config.yaml
n_layer: 12
d_model: 96
n_experts: 256
experts_per_token: 6
d_expert: 32
d_shared_expert: 0
activation: "swiglu"
moe_layers: [1, 2, 3, 4, 5, 6, 7, 8, 9, 10, 11]
router_score: "softmax"
normalize_top_k: false
routed_scale: 9.2
balance_loss: 0.0176
balance_bias: false
n_groups: 4
groups_per_token: 2
init_std_router: 0.0242
lr_router: 0.000685
vocab_size: 4096
norm: "rmsnorm"
norm_eps: 1e-06
tie_embeddings: false
optimizer: "cautious_adamw"
lr: 0.00231
beta1: 0.9
beta2: 0.99
grad_clip: 1.0
batch_tokens: 65536
seq_len: 384
train_tokens: 245100000
steps: 3740
dataset: "wikipedia_en"
Below are experts of layer 3 (counted from 0) of a mixture-of-experts language model. Rows are named router (the router's row for the expert), gate (a neuron's input weights, with its number), up (a neuron's input weights, with its number) and show model dimensions 64-95. Each number is 128 + 24 x the weight over its row's rms, rounded and kept within 0 to 255. Numbers have three digits each.
After each expert's rows: "gets" lists some tokens that make up at least twice as much of what it gets as of all text; "mostly gets" lists some tokens that are sent to it at least half of the time. This comes from a sample of Wikipedia text that the model never trained on. Tokens count by the router's weight.

# expert 60
router:149153137168093099114129095137123096125156131197132101131099125143114143179121099143123081163103
gate0:166134139144123105126145113142155120133110066115123156083139121139109108099124109172124138104139
up0:196155129162105119141140127148157102121094080125078135097105089099121118127144090157119142139138
gate1:137147150103149154101121091139110172125147084147108135163160093132135134158123147120144166139142
up1:132116132132141131167109163113161144108120145105124096102129133105108112148121149126071098125131
gate2:134170125096143151144128095178153130087143111157092154126125157148150119086123137080127174087130
up2:132120138158095108174156173126109140139079140094107111130176120113114123166139111149100133110157
gate3:085124116169102149094129151118128096146137148107106173122134124123110103078128140142139117161116
up3:107129144123115099158101163149149101121123115131135118109095142098157149125115111193044109105152
gate4:069160133140129084083156108090132166101099128115131120143137113145113137125134116119101107094107
up4:127135153111175138110188074143140125132135136122106103131150145139112140158183145157137140139150
gets: " the", " a", " one", "ig", " its", "ail"
mostly gets: " Philipp", " few", " ten", "ipp", " Hung", "ail"

# expert 116
router:133173136108108091142151119126111165122129140122125112139160083140137137104116124118094118127157
gate0:132143106122144109137145098133135168139153136087151113143123107179126115165104153132132080140135
up0:140129141148113133118138169133146122113110137153129130137094158085163145109154108133120171118084
gate1:124088129116107104164142089149100159156114140131145133134145137151116103163108126147128143113126
up1:143128148128099172132129167114148133139107144143121143130124139081149164127150137126153193129102
gate2:148131127119118116122114135121137136158133162176154145083135161133156156091137152118172126152137
up2:105106097105131125091127092174119114154141092101125140116093136162077164139098124146130142103141
gate3:117136115118150153153143111137128113133143147124141134084105131137147142120115144123099116111180
up3:143128119165133127096129140115080121104128184134142103127141106113192062113124121113095120123161
gate4:110185132105111170152150114092117131151119108077114150137147123136143150129100127173136152169108
up4:143091090116131127163142155155092120133119111101099186125136128182102123168092177143132108147156
gets: ",", " (", "),", "\",", ");", ".,"
mostly gets: "),", "\",", ",\"", ",", " (\"", " ("

# expert 42
router:111170149091123098139109099158151126133108157079101097098165103105134169114144119084134134142155
gate0:141108085163173110120172148088109150155075071144155162160113143152141107112141128126099125086089
up0:110140126131108095083123090195148147089085127144121120176117159175097155114128129140120118131080
gate1:145116105124124130107147130110126163116164105148126147176115109085144116128081119143079144069122
up1:121167137139132097099110066149132127084104118136155094105088161174110158133117130128146137110132
gate2:123186112131109113103115123153131130126119143140146118091100162132122172119154119140177131118125
up2:169092113141153109146147145090098147129153074144132161159123098118119065111112151133115097126143
gate3:114156124122109138142117130144140136097145163122111128152121113107164109125133126161130101110084
up3:103151139120102158104103096156114139136130170119128107151141110101127107130144119156150135128082
gate4:088138147089114136126103111116106126138123161111104097158133079103144105173144102089112164135128
up4:130130116122140115137143140132092139163121121126122121159153096119095081143150124114101098131168
gets: " |", ";", " [", " :", "″N", " -;"
mostly gets: " |", " -;", " :", " ["

# expert 184
router:095137163147085159153130164132120127110109163116132125165102148132105117163097148152142115165089
gate0:105140121145175101103158142129144149137148129097117098134165143172153142111135140129121149161115
up0:135151105102106168099148165131131108130139157132095127221136106110100130123129148124100156115142
gate1:126102111094141125108110106150128111126117145124118170131088134119127133072149121100156145140107
up1:135153145135165117135108131136108103162116136129104157095135151111103151110138150140145144123156
gate2:117160145082102100091167090130074174132100111124103089167162102177099117134159156135152162137150
up2:109142152100114089093143115127119133133121089147123150134162113169121106129124137169140174166118
gate3:150103145126119131180155130152137095081093128127109133118154159114114147147166162139131130133130
up3:171124166147093109133137163163181118132109142116136119117150127134128141130140158145139131149095
gate4:123093137115124115125152088094120106121108096142090172144123119182158127142121126066078153108132
up4:138118160116123119110109151143094171107151140173158144149108091101122101104112124178105088119109
gets: "y", "h", "er", "ard", "'", "ly"
mostly gets: "ham", "ck", "ski", "gy", "р", "ü"

# expert 238
router:141133081087101110115175120137105162126151100143104135111155154104146169137127123126163107142158
gate0:149149079171094103116106130177126143064141100117171136115096143103132162139168133152143095128072
up0:112136132110072126117126127147138154110170107135162104123141110142122150144160087141159136172086
gate1:120134113120095144133115103091143139123140112140139154094132097141052125123154116124170114144139
up1:121156131124137101125141171155158141106119178105104067125117126135110087138114139118110144122171
gate2:131145121108072097096144159122137136103147097146140135112179131130078135141181121116152099082142
up2:123131117155146143131113090104112109173100086102103111143067138104151139117133122148061151161089
gate3:106147124147142042142126115158125175146120152128146138127121177115205136120130153141140152164158
up3:091163139092124106147152159139122181108143139157138162145120156140132120146139122112165147163145
gate4:122124088137152146150159162130128134091059126114132163138109138136087115138107123149135129106083
up4:142086130144119107132100089123157137147127147088124097113131114116165135091127139124122106179128
gets: " ", ",", "l", " fac", "″E", "ls"
mostly gets: "ls", "″E", " fac"

# expert 35
router:144155117095129136137138088179097128169124108101130123142127115142165148110095122098092125163135
gate0:116186118122090155126120120127162118182106104111069112129117109134141122100150120144117129113082
up0:122163143118089150149116113139141099154103132089074084137096124142170147097157132157132142132086
gate1:117109118132112125152141123134182123126124111132159094114149138149119189116119118118141141086161
up1:116081124125100161156140158164151185131134131119150131148165123118119173112112121126162134108178
gate2:140083141120105117108098119154142118182144110124135147141122133127137128118141104150108129101110
up2:100111152091095156098134106173108110132136096128126170131127151179116133132093090160105143139092
gate3:100061177141115083161107092165168140103161167152114132121138135141107097134102152090118112142125
up3:121132102108143153113159171087081128107096073113157166127155148109119184120127109120131109147108
gate4:134174113129130126156115131156099147130125119114140114097095126162124169113142140110145111149124
up4:117137118111118114145117130172092124121119090113118140131127116146130172123140135132113095128160
gets: " (", ".\n\n", " \"", ",", "==\n", "\n\n"
mostly gets: " ===\n", "==\n", " ==\n", "===\n", " (\"", ".\n\n"

# expert 246
router:121147187134154123152114087112133124137091170127124166163114107157141182138108128123146117127144
gate0:137110148135111126155152163127126076132159128130138134090158166136138122102080130109163066122093
up0:128100147170140130211121128162119119159119163088114154146156128109126162113122127114147114108149
gate1:163153114104109141152175102116157131158113108098111110116128128093086129102113090146130149095116
up1:104117159138117159161109089111135106114168153141131136143137144138109139099128118127139125121163
gate2:115093128105147126143113114121123077132149133095123121115153101151132155106155085142087125122108
up2:143157092112092112118150104127139164108169112132114159074082177109144130111130104125119146095106
gate3:119129108120173090154129113118155171119120123102123108130078108156112130093157146170155115138153
up3:136129133129132177110138131126105131178136120145119106136187150097123121125088123110097148158105
gate4:137115109129081150134133207122140123138124151135192118138173135123145125139105113103159090123094
up4:123101137085125156089147133110149083183155105125169122101146165117121105121096112117125160134101
gets: " ", "9", "8", "7", "4", "3"
mostly gets: "ended", "’", " above", "ued", "ised", "—"

# expert 253
router:124112122170122150126108138121104095148131136146148160160145134123129095188113094149148097136114
gate0:094090098161065086114109096139119133132165175132066165127128117119138129136130107141132118129118
up0:178093130093165143153120122128128136144130101080122119114130172138165124131126143115104112147124
gate1:080128138116134114108124118141167141134193121150136093131158114138089162162152129101124176133109
up1:170144130145124138154130126133107091111065135113169145095126188132116088108097121126151099103134
gate2:142146116147063104097128163128098117157113105126109161131157090104114128120111104137154188134148
up2:083101104129172112147108133121110110142115134106091077125127117137134168101131169107157134119117
gate3:143179152106158106140143083169138112122125146119115098137137085135137122087100113109137116080130
up3:125110116139116153133116165097109168114129099145153153125128178127144147116192142124110108197133
gate4:192143144095129157144133136147146163118136090139107059147171090122109135142105100162114116149129
up4:099127158132096122125130120139129169136101133156149097162169121100131127146118156130101163117137
gets: " the", "ing", "it", "op", "h", "ure"
mostly gets: "-l", " Ill", "-p", " ill", "asing", "uff"

# expert 89
router:115108101109117170131132109098102173112153173105128133174116105105121070159114092160137096127151
gate0:121118111113146144099156074124084164140145159099131130094128130100140093066120139125151115100137
up0:108104118164119118160089159096159103183137115129119131119119105127139110183127127140161156125107
gate1:099132119086151172125144088097129118140155166070113111109101108137122107092106091102093136054095
up1:105136099100138147129159061102119124145165183086111109119122103136138115116134106090095119063129
gate2:113113132115156099122155098168150141127113152116090147116122078175089105120096109143139150128161
up2:153139129141107156122119155114094127138144104144175113141140174080155143106147154082106116128092
gate3:154085121116103164133135138083075116131164165125081133168144115097132109142125102114103075107146
up3:084167143119133081113118105133171162135087123114145103133133119151119167112142144140150164149114
gate4:131164119118162141166143171131142091130143116142117138121149121140087133138130094152093096076108
up4:138175101106120165110111079137127088132157137110131137096143109134140079124114080117055133082142
gets: ",", " and", " |\n", " K", " G", "/"
mostly gets: " Mah", " Sir", " +", " −", " et"

# expert 16
router:091129167160107167115133157114124137124103121119124142172128141118103088157133122136160152145105
gate0:119160178131117132111126106146145120059142146140134105165146142103122121108111117098098120123133
up0:103154164093104140117124099144137179089115125124133139153120125103130119184113114136124159159118
gate1:129140088083086146078107142102191157112112128123130131144103135115143127124169149148128160158158
up1:116137097078091161082145148106183169106109142116132104128128109104100127115140160134132185142184
gate2:117075116097170102118166118145150135098147174159156157107127098143155152141121141115139088123158
up2:149144124151094123125146152133152159134108114174092157152087114145085144119153168120111186137101
gate3:136086125121115149156156149117134125170114074125133129185120097127130128149099098146128128157115
up3:092178127147138137144103130128129095102141095118121124084125140133156151115122126118106104130097
gate4:147142125086182145098138101138167134087116139116114143154099110118097141104107111118132128146160
up4:106145138110124179127099123147135150109106172121099103130110098111103111156124108124128117136114
gets: " |", " ", " of", "z", "ol", "er"
mostly gets: " Dan", " Pennsylvania", "ious", " French", " Lou", " Ver"

# expert 38
router:149158120123183123148142085122144098168135085102108110092131108108136152140129112114125143104181
gate0:108158095141170109108137134117148091143153131131128127084114097135177109147120127090138133130170
up0:127129118136140139116144133161122088124148161149108176060107124119144068125125142123134157102149
gate1:124142115154147120128125128125142103108173137148130184122179136111126162131100105088129102131159
up1:148139118080092120110123135112102128146128115116107085096096150141158130124117129162148150138111
gate2:155133101100158153169132115118167109126129107126085137101188120133116154128168096118104109082174
up2:174130137117138117155143129143137099152151160112173128100127116152071125121191111143093124110177
gate3:138130132134177131103128119165126131134139124131118075123113128121158075122130115113124128121136
up3:104112150150100124162072137086146116125139117127152164117115159106090151150121160155169119138118
gate4:128173163103132146091119108114113148156056100130135100137135115125127108108141117073106110125137
up4:119096129130089130147145143115143147125165129162110121121090144117141159139109134139164119115086
gets: " the", ".\n\n", "\n\n", " The", "The", "==\n"
mostly gets: ":\n\n", " same", ":\n", "History", " ==\n\n", "|---|---|---|---|---|---|\n"

# expert 223
router:164112053103137156145142136139137159153097122110141135154175197113111154136159125140147152160116
gate0:169092101123142134119108117174126139113107135124170132150121165082124179118166167127122124119164
up0:083167172152123096129106143105144106119120180134104096094142089148158092129084106148098116106119
gate1:164066128132163135132111150132117106140154110141105116140131146159149134171088098117126115106098
up1:119145154143095145101150122103107124118125187145157156097110127132161121132141141118163101126171
gate2:097085151120157134100142144146163134082079116105129086101141104119158145141138155134134134102156
up2:134143154115113099132116140112136155150199145149116106130103175139107137108145092115120099161137
gate3:122140115110109114129126156126106135132121150136131124119131146124110210073151131110135154142094
up3:124107085111065132120133122118078128126143114106169102129145183129106146127133155139138104153106
gate4:122111140120129092109127082126153148163091132136087115116129154158157100153113127163145148112126
up4:151169144104114104123128128144088157135136109132116116154092131089115082142141099128120107112108
gets: ",", " and", " |", "201", " or", "199"
mostly gets: "°N", " and", " fac", " or", " stat", "194"

# expert 197
router:102155091093114143103165124138088123108093124141102138127126156101082129133106135129123113123076
gate9:180151188128167112174137129117094158164104155145156139118169143172126103138154114100115128106166
up9:093147096151151133129149137122077163156114159136098179144122138117137098131114135155141150134133
gate10:155070101121120128085125155176154140129093107137112159119116111136141149113128134120106178096101
up10:084151153151133122157132119084127139099145143130145137137127110141115130124133130133168090152146
gate11:152164100182176138141116102168143113132118116145143166125108152116141135119144128086074148111148
up11:151101135133157093143120106119158115145131094073103057066114137117166101152120153171137096144131
gate12:115163154106122134133118108155132146090118104114078115149137157098116103111128137141140134119120
up12:112108155107134135101158138126142127106139093108096145137112127131145098162088174164143164091078
gate13:103106109124120111094106162143085183132108141129130131110092110141108184125155114132126157176148
up13:112125115128100107105087123128117168109132148108110131084160114142118147121106115139104175168189
gets: "200", "201", "199", "202", "2", "198"
mostly gets: "199", " cer", "200", "198", "201", "197"